config.yaml
d_model: 224
balance_bias: false
optimizer: "laprop"
Below are experts of layer 5 (counted from 0) of a mixture-of-experts language model. Rows are named router (the router's row for the expert), up (a neuron's input weights, with its number) and show model dimensions 0-223. Each number is 500 + 50 x the weight over its row's rms, rounded and kept within 0 to 999. Numbers have three digits each.
Before each expert's rows: a language model's description of what the expert responds to; "gets" lists some tokens that make up at least twice as much of what it gets as of all text. This comes from a sample of Wikipedia text that the model never trained on. Tokens count by the router's weight.

# expert 5
What it handles: Short word-internal pieces ending in e or o inside names and rare words, such as Pact-e-au, No-e-mi, Orfe-o, Ste-ine-gger.
gets: "e", "o", "to", "5", " E", "ve"
router:464410580477524430516478445424483542498486532403505459467556527511540541527472418398516456491539567530577496553551601602528464437513574492450533553469441567389462602489559486502492467488519482542496574415618456605469522497466517523441473458498521409509512556463605458599488445466549499594458494400479589531401492538477484469386550493539492507471491396478516497459507595507486473466499508506400483533551471519427572528545420524481502559529562409443512436549473491549435459509546469448566484529435498502433462462532468525465568470548553547547552550511488428576484568468463437521463423457459521509487484462584527481580457605504516474532520517429523470459468575545436476562498
up1:469542478511469499538530500517481491522462506473469424502508500425485444505492499502578502514383525563505428552537484505498409509478505473497499518416447571481604464515408468450457503485488415526480561445451492578483527498573464450589508485455511512492469508458533569623535550536530475435454607553363501495518489478502526548518519497408516419545378567522493482493514498601386556493567455383513508470549510561532469512589484517605486513446465481477465535553547526554491595489618443522525548483468562530469544532568436536410541365457479563419491544505533503521393523487505468455442479472410437528473661462533432387509520528501575524433544470457503458445505517499553534509465
up2:423509569435502520416438503470520575400469481421542498481590477447543459505498510479446524415514618490613406488627533485442562477493585535488459545453640506501498575461511479540501508473553540410513482557456526482566465542510460521474430484519541513518578559628457545488492475493459467514480513454498466447473574502580449422467491521448502497466465455470511516562541516496544416441435515482536531457494502488548597589514469528550530420515569367480434527439506389495526416574482526487581481524582534459453458487383487496533443516583524557510556507512518455429466563520479435543459460499516498520569452551513533495542425516524482445482533634514493432480531474599428573539538
up3:440560492524509486459519450494479533549498477541543461587482434431461544499500554524503482466467503521504515578480519515577503442547530450489476393572516462586601564489539513488496518492487494491505418459586304519526549467484550502559524521509452484533539580432467503437457479476483552475473437436593433524512574518505487468403447436416507431480547506540447533485410531518520425537559470419516446368494501407525567489500585499526621603514531455553441549576525520597501544556445567498476417489390472493495546462507570565422570456566503542524546489605511486541481488598496511468425443529490441486582460523406472521448501510455549560494542480528510448486442571415491527458548
up4:507443476555483484518491413445443512525550502494590480510563482523502517473522503504567535559437487524427491562443532558481503555505592481506496495481441617425455500449512533522513463551474408529459583411466430590494580463555458526507483462455419482453442435468551543481536565593548470439451497443563514503422421506426526495468482449573560469557489462467565535550522515483481534416618539453504560643509515530465486549485481512472440569488542495416417528436380394590492545450521518528543513424460494536458526495558468561396571489538543477540490518524517580485524532423499454487523414450443536596360527397561495509522442548492502577528483475485506539588502435559576542481481
up5:452443481540461529455555460521500541475546448489570509516558540544496462524529495504625497504453535448487508509508541465571615425469532499451502499480470432553497472513547433519463589479481454639468465547588456477545501478566531516358519490504472463494490566534468517490459390482546452552482597523454549490536447473448521492456523423550532531551404517533530507402439502544499530481483366626532529499506518497605537497457382476581413506483426497455539591481519569467457529466531554530487539547526521537460446416455546490494496529377526480445369498470449496388501532624439491460494476488518455516517533445533530582517480539577422403540539494400514504517453598534515551504497
up6:561524499433570496529477475470435497507585533571544519449497481488435569484466506486530526483465575421485512486546414529514541469527548512521539531471491498510537426541424618501495490495491472476491558482379502450461523481619529491618438482538505448522484539419529521568502565391503491562473458568529455596477483534538507514411530477447520438481537511561562593469450442557505528498481466450488479422579560585551484456487365561602531536452539372451562477517449544465462496461448437488460455553499494481496411552440533453592537457469543566516532488671515488504452510511466504504560537488419476375439517451558575503440502591506443473502429450547401484497507519447438440508554
up7:593432413460462528561470459466409470467483444522512562521447497480486421477522529433580577543437467461503538536491569550453466463517539538574440431598420529471446466542568510472443537475446549524510434424544403443569535617493463439451377497564508474525457558349569530571515485566498463448468495406491514426537540542510511523548492498617535536506479439500512535435378574522517513473502453423527504501500421543567546524531553517513489529497472467484591513482487420427570524449570527528467499432389452387534478456449475550433578508592492494535494522431533579558475516549496537526527486495511545461588462509473568473497499537484495551479474488415496554392526542573527517480534
up8:454481545477558510495501480488506515497493466408503512509527509462453516526512517442481480487499578412497487553590465611481421515476465495485476448475454487465526540551469560478567519499472409556514479464453503507513521441606508608604387422509541552534517504677507476449504634480464603586475538515479558493395507491497419500492582539489446532550498584509527501545543482504442488554477578432527527459491480486504539438495501492470504547511548449457484424552498439557394484497516521386513415523535487560427545485467469527500431404499553491487424624503536518505516507470422391542525454413515519554480475544560492546540383533500539523506493616429445520420417410439575445522509
up9:527467493436536482468557506524455513482559538561497509518447512525487450453509532524481484439489594473524515569522533470461461474552460469464451521517453583460472421592533532514436461461530490519517498494514515431453508472458455509632536497425477580525462465470517517610477527511472563549424501521531454620569510506548480490482492587407467474433542478566478448539538529438483586598439497567488473533440497634426521482418546443429583518456523542551565402501520441512568507486448474503484440429506525513407496406553519429482537578497614512476462440514442549503408495391496449450594625464581498505439495539601510496525523543543475472462519550441517542500446456527629368491557

# expert 50
What it handles: Determiners a, the, her, his before a noun in narrative text, plus word-final y pieces like honesty, trophy, yyyy.
gets: "y", " A", " the", " her", " his", "i"
router:538525517473520468509510455420471529599557518451564509437533544516520553541428450469490450515543581514534471491536484608631480427490557438504426547476506530421494572466512520555434472536525508531587544424578417548439483541516544535467494387490519419560567541452521422513456501438568524554473510382488527553435538531517415454414518505490465600532474473490511588474407623588509503493532412564443465503575408513453538511544425518488538613467563484428514424560439490568501485550552443484564518569387451485434484416514461463506492498526537507525475518541474514534505548479473455521485433554505604494470550465564563544553419567522432568501530522471476429463451568553513495508529
up1:427439553509492429501427491506456499499502565510559474525511524546497570511572621485512442514528566433548487425506566584509488446553452604469411467445397475454473474407434495505502526510481526519547510485477535542513375505490454500478625416483493424529572528527453514431525506649524504449566529510453459525411544511408543497535516420498484474513561538479526596598449484410488537501430501516557460486559466510510458493518470512454583599468503431509496496548459528542536599477595521464478453456502532481467475453506420485465435458397510496551581499416440415563550527490504447564399397558588484461508525459562475598498552463519436426546508509531474530494518514609525475507544
up2:552512547456454548518535465541464494495471519448516461501496523485485524515494507512459518548451597455460495507541520502596541454488456498522569502586489499411476480612479494461583507479533541517555536490565414561577470602496445442495432465468452497582546463447517515556569551453572459470507638418540504523585572535583479495478587478512476472487493546500406475493499529533453498494445557433542621483537477499469459540482398453468443512524514432471529505528454385457645404521538491466495601487456429467442380500473506473445416464575417465487474507502449478530449492531446451498507488415399538534547409538476608577577448526556585578509486526515432498470566486625493490485519
up3:507492584462541415513545447517410496563567517450442497490518510547513496479498498484477571487499525479501483523500521482576458514533468504504440612501418553411469463586559496542387489546441564536591467416518499438488503541508478600506428465529510479588554507446467439501518524567596498463489517411434497501496614514432436526482540580463487485532404463482541558526426559542522542465580453532511531492476440437507488508475535509398493573486524511533464477514479499521562577476591470510435533414405446466412586393477433526467422540537514545500483535583433658529540537474464460526530397515400542451564457548503549523593601507607441499494514485481445486497589464553502508455471
up4:481491509605621447507388504507471512524430483525439497452435457506522550427503434490457512443454524572470418516529567509381489476480505414559526557448461537516566476349459460458477500560458567505460502498475431466521558473541492406460558553436524474433405461386636458429544427479564469462477556539433516519501536434451418555512581536566580520545473512449510527530486530531480526465524429476509461478564521471557560407547505623553508539491484502442524445515560537536467482462523489511504581526554464386490527490586481516460455530536391618476443502550486524546540462445607501507412472524483568497568463449591479508552513538497584495560475457515520482508447540549483493489485
up5:466556493519460502509493506493441445550561481446476543484422517561484484535431457507569553507483424476445534465506391517499540507457460401466457429676506490488468458493467547502473567477469514578523527525539451470441557560353591452502328577447447520413570498406595484571557524494535392521486586522542555488437437500467491504524463562544440494538475532463488550468492503423571512483535522557480419494493476456560442459516486524481476554479510543494581446526445522459563446476468436558583521610499570520424494501507470520613462524527467460552424536443419520645499544468468445572473544518491609469505542524513560561480560519507435507442497508464494490492555555517526472463529
up6:559509437455554583459485577465478410510497506498435529538440515528487449491481578463539480487535630454516501549459479628493514496456539520519526411545514467504523610547482568533577460586577534542558446563516503406505573559418478511443444465489553455533546498506505546516492495446543472532438502400483454518456392494556434478453517517535523383548491532512500569527484475605442451542481538504477531484466457537531472567538549508464535577459524390512487509520506414498512486612507478431536457455504444412523450565477420556429577463449416516507402517495458438514577578576518537539493476630461542533532569484474603429543461455464464490450526440482511552377479539523535400508487
up7:570509540483444472531555401427435498545425534497516533507414527545490494538449434499508487412460442363568479473483479579634514440535541477493408517549450500443466485525510539544475479509479459580543524495551434483530460486569493447506341488561410520507615449488519477514467495515623517591556504456424527517440485486424541500488479492500505510573564533477441515569408550529558538500541485497517413415517477575478436463548501494418474527514475487510519542533473555510462548469554566527498523569589389437490468475431440551570449534520445540485445498528427537493610615483418467538483447601539539463486423518448446514547566565522507544488469423501481546480571593530447468460500
up8:504504465488554535514534470458371456491533497445524520509421490579515463478433387517572460527491482406577507448525442569613542470484563583509390536554433564464445484564536480621543431564482541621588546551509448536482382479536492504544358388504459473517549521480508447477432597527563498558556498408564467501470441520463472435436538567540561501482562576422507514562433524538481504540538492440447487450471501533393441515566513526411451455527502461501467438509483504561469539505610593508492499462512498443449489401552488518433496606447478500460491501534454506505519538525465464543453469553532511499400476496512443513517519561550547521510491531530433519480600530542513558512479
up9:461496499468545428468578487500451445530547531456443465481581551515496473465459572467556470455457617541438489518536471491554453539529498423520469639464507510307529453511512543466439491555468540511546481516462526393371525511526536609511502508542509470577606531451466470500505578498573518487561523447394501521451515486516441529506525546493486418514437474582569582542413582568505571551559445482536514454476540552523518491470504499486548597522478483550486503534454477522523588482580449456512506436419461479470518427468512547440472490483520525411429483605456620503547524496451498517520429570446417421471550449495578519482517522609464450493433491463446425412482513513579484507478

# expert 57
What it handles: Colons and separators after titles, names or teams in lists and tables, such as Cup: The Game, Bochum: Wurtz, plus line breaks.
gets: ":", "\n", " \"", " –", "-", " New"
router:525482538500521515453489530447445490573500529469508475428581484434566541562450436474527420561528569497539431549562486537543496462436579395474521508453511571428527567484524483509442439525525439581548548422581460529430516552515500516450441457456419419564548524520558414577473502453537547587500452486469579588446496558526442454406478515505438535565507405479486576467480570556486489527559466531486481498552487528479549518571479528519563534545563474456558423548433454563490425520545425488580556565401447441496417398572516431478581477524535520519509597569423459565511560485436416559472474478473554481522511507529587521524460546435485500456545541400467416467504514563458466560583
up0:543417568477578477494480460522571532551484532505489540541544585481489478583467499502503457517560530531451428498470524450466534475459563562463505475495459567497527520460490469573502469501425531527567593485463442549457553516615536360519534533523558524513408509560516465356506439624527500452519415506439557461461473403546433453532529434592452599471512484557506509512509528386580544392576489446490539448412540494510562474546448579619467449441432509405468551405441534555520460465559407490480556445477515552602458464561484522562494506447560511509447459468510530582504496455491469499452442591412531445420527543469484457512478502473415511466493535473521523553512493463505464513554
up1:490454549576496500463504505510561490573520455467504542557417594522448532433460498472508483638520477473572572579480503523545437495558468524439443507462609506480479471410506447503471534460633517476453516423448442523534498580494455490512619542519379514454515606501495524455455489553402521498490475598554460575415548456460549501573494554428521453463507443539583559482532521504473556474520527482483437515464515510521533480571497518471565571446516454480438474529550588511452516514453514476491452520433503429460443453601451500468513473562559585495402601445494505498530558559528489445419337439558495434524435501568387527499508480543473450551548500532448435604526502535469503544481
up2:502459478472534504485460490489477571461459473501517475573561466482541425470502474466398533540507595507496559526403533478490573484543527370556523461498561542617566494539535501432425490566542595492546528396605514513542477469491520544475527528488475471458556495556469526549550671468547472453540427517568486523516459457541494508465572521539546496398430526494473500475528416513487427425534445468518463525516496579587530553579520506464599624437501423488482511487439525512450484492486405495449427512370583456555441524503558538509451452601504544530500446612477505463459532495488519560407452491421516445569407451487473488462549545558518459466528602458417467556544486479516548521529
up3:507505504483532487546518499467498454511516505445374599424510486531466566509540518516501507521495497549484483469500475462501531520508500501505544421640527465528389503506370536493493408459465556573549473410432475480408522433347483470527475439592489527548459497479623413489408510536488471528537546552476613571470539569542540551499495515464479485500464546580502502521457499404523535495505468470468525448428456485578533602523510471438472547556539648433445483457464593527563525511443434505490507548543502532492625404452429588569443435466495468460538477542463443504415414517468474454451463474528526465497511508499472550542555568538493470529565554455456378493566551553529500503533
up4:570485500547521434462487492509510524538491444526540575549536459552536491461535498474510509365426538447537510537558445460500486447518557594448513541494584500520450507541385477454513539502540536502423372511463372489507465522488537598544577450469466415415535469514509542481537551461512424568416455488545544516515563515551476503483454543453507429504499476455632507554495513465558405431540401515480411473528537506428486615548520531523556521545538490501496489535488437473524498501513527467460498518551505561584446464509439455494557447516446532389453594541486610506578537520540529534429461465562454522485558618529485530448499532501516472555616527570484515395408446585583510486399
up5:577427476573498478426498491530469648495482499533563504423542532463531490481488507438466424441410481484519442427584487487538371501476541542489494421444559495512464541368490505478530531544428439525475486451444442482491488464419501550543566497443397433487488494565520545512441506477466591467449435446548484421486489444490408467523448496456532573537516411478509478495516554557636488544534479437501501506448520534534508587450541526394512503585559480560479552469597460473506455506432614389612485494548551513364442527454575406459557507458467511484471556524545454577519509553499539543544588518542466441476496509492461524497521548491466447510466505504522530573415506549441524532579
up6:532535489508490541444507454501483517477469442539539609511580419385569550570480443457514435463490569514476548514487488480494428536453514495485426454490453610555474467396501515493471514556547507536533542547478518564519486537585497533577493447427421535528569577556489405581561575528517525492542574450444495518493474532469493490493542529625428477552520339514452537382464481471523481410562472505493509583484538465500467464530572508460554509526489415485448437498629454521457515443505482440434472516357546513457482520426528506573525532513547453547605476591502526608433521486495457570563536527570475560470464435499555538452498485502519478520502465574508388570561448526430447504491
up7:413471584576585495551446484429512567573514468516543564470422498420449505509513442500470443566540523474461428581443481475515501468544594543453464482498579515506585467490516509452503513515469372491509655525530534511484576517558600503600472526482432506449564519495516519529431515444471434557504402539481502514487456494424537523385529507518513460556484472518504543455494529515530510458455451495562448571597526450535486483536408381609577557449455519498458513487493483540487500431561410483505431481420494385428307519512498461432589493531541574481557500512543571525555588553481529525545467444499550501493539433497494490503562522534528466490466490492525425491469457429471519533574
up8:515463594564546471506408514531514551572597572466467511532602459543539476515557453414526517398530447548498491491466495437521515433489436410505514497436491374495526475489523489549513524508446453458561594535574540425490529544621453527443467500546466507464488562524521440514491539456608468447504469500578511516488533496500469523590523493508465453542499486458376516531470476432481463417526529550485584505522472525504452574440456492542519547484610592490575582421395430413547465539520480380593578510416525489465478524517528446454437417525632519518436511485486540526416556532471386554462406427419527436484543497549519512504465571597467503487488527532498522538510479493514512487485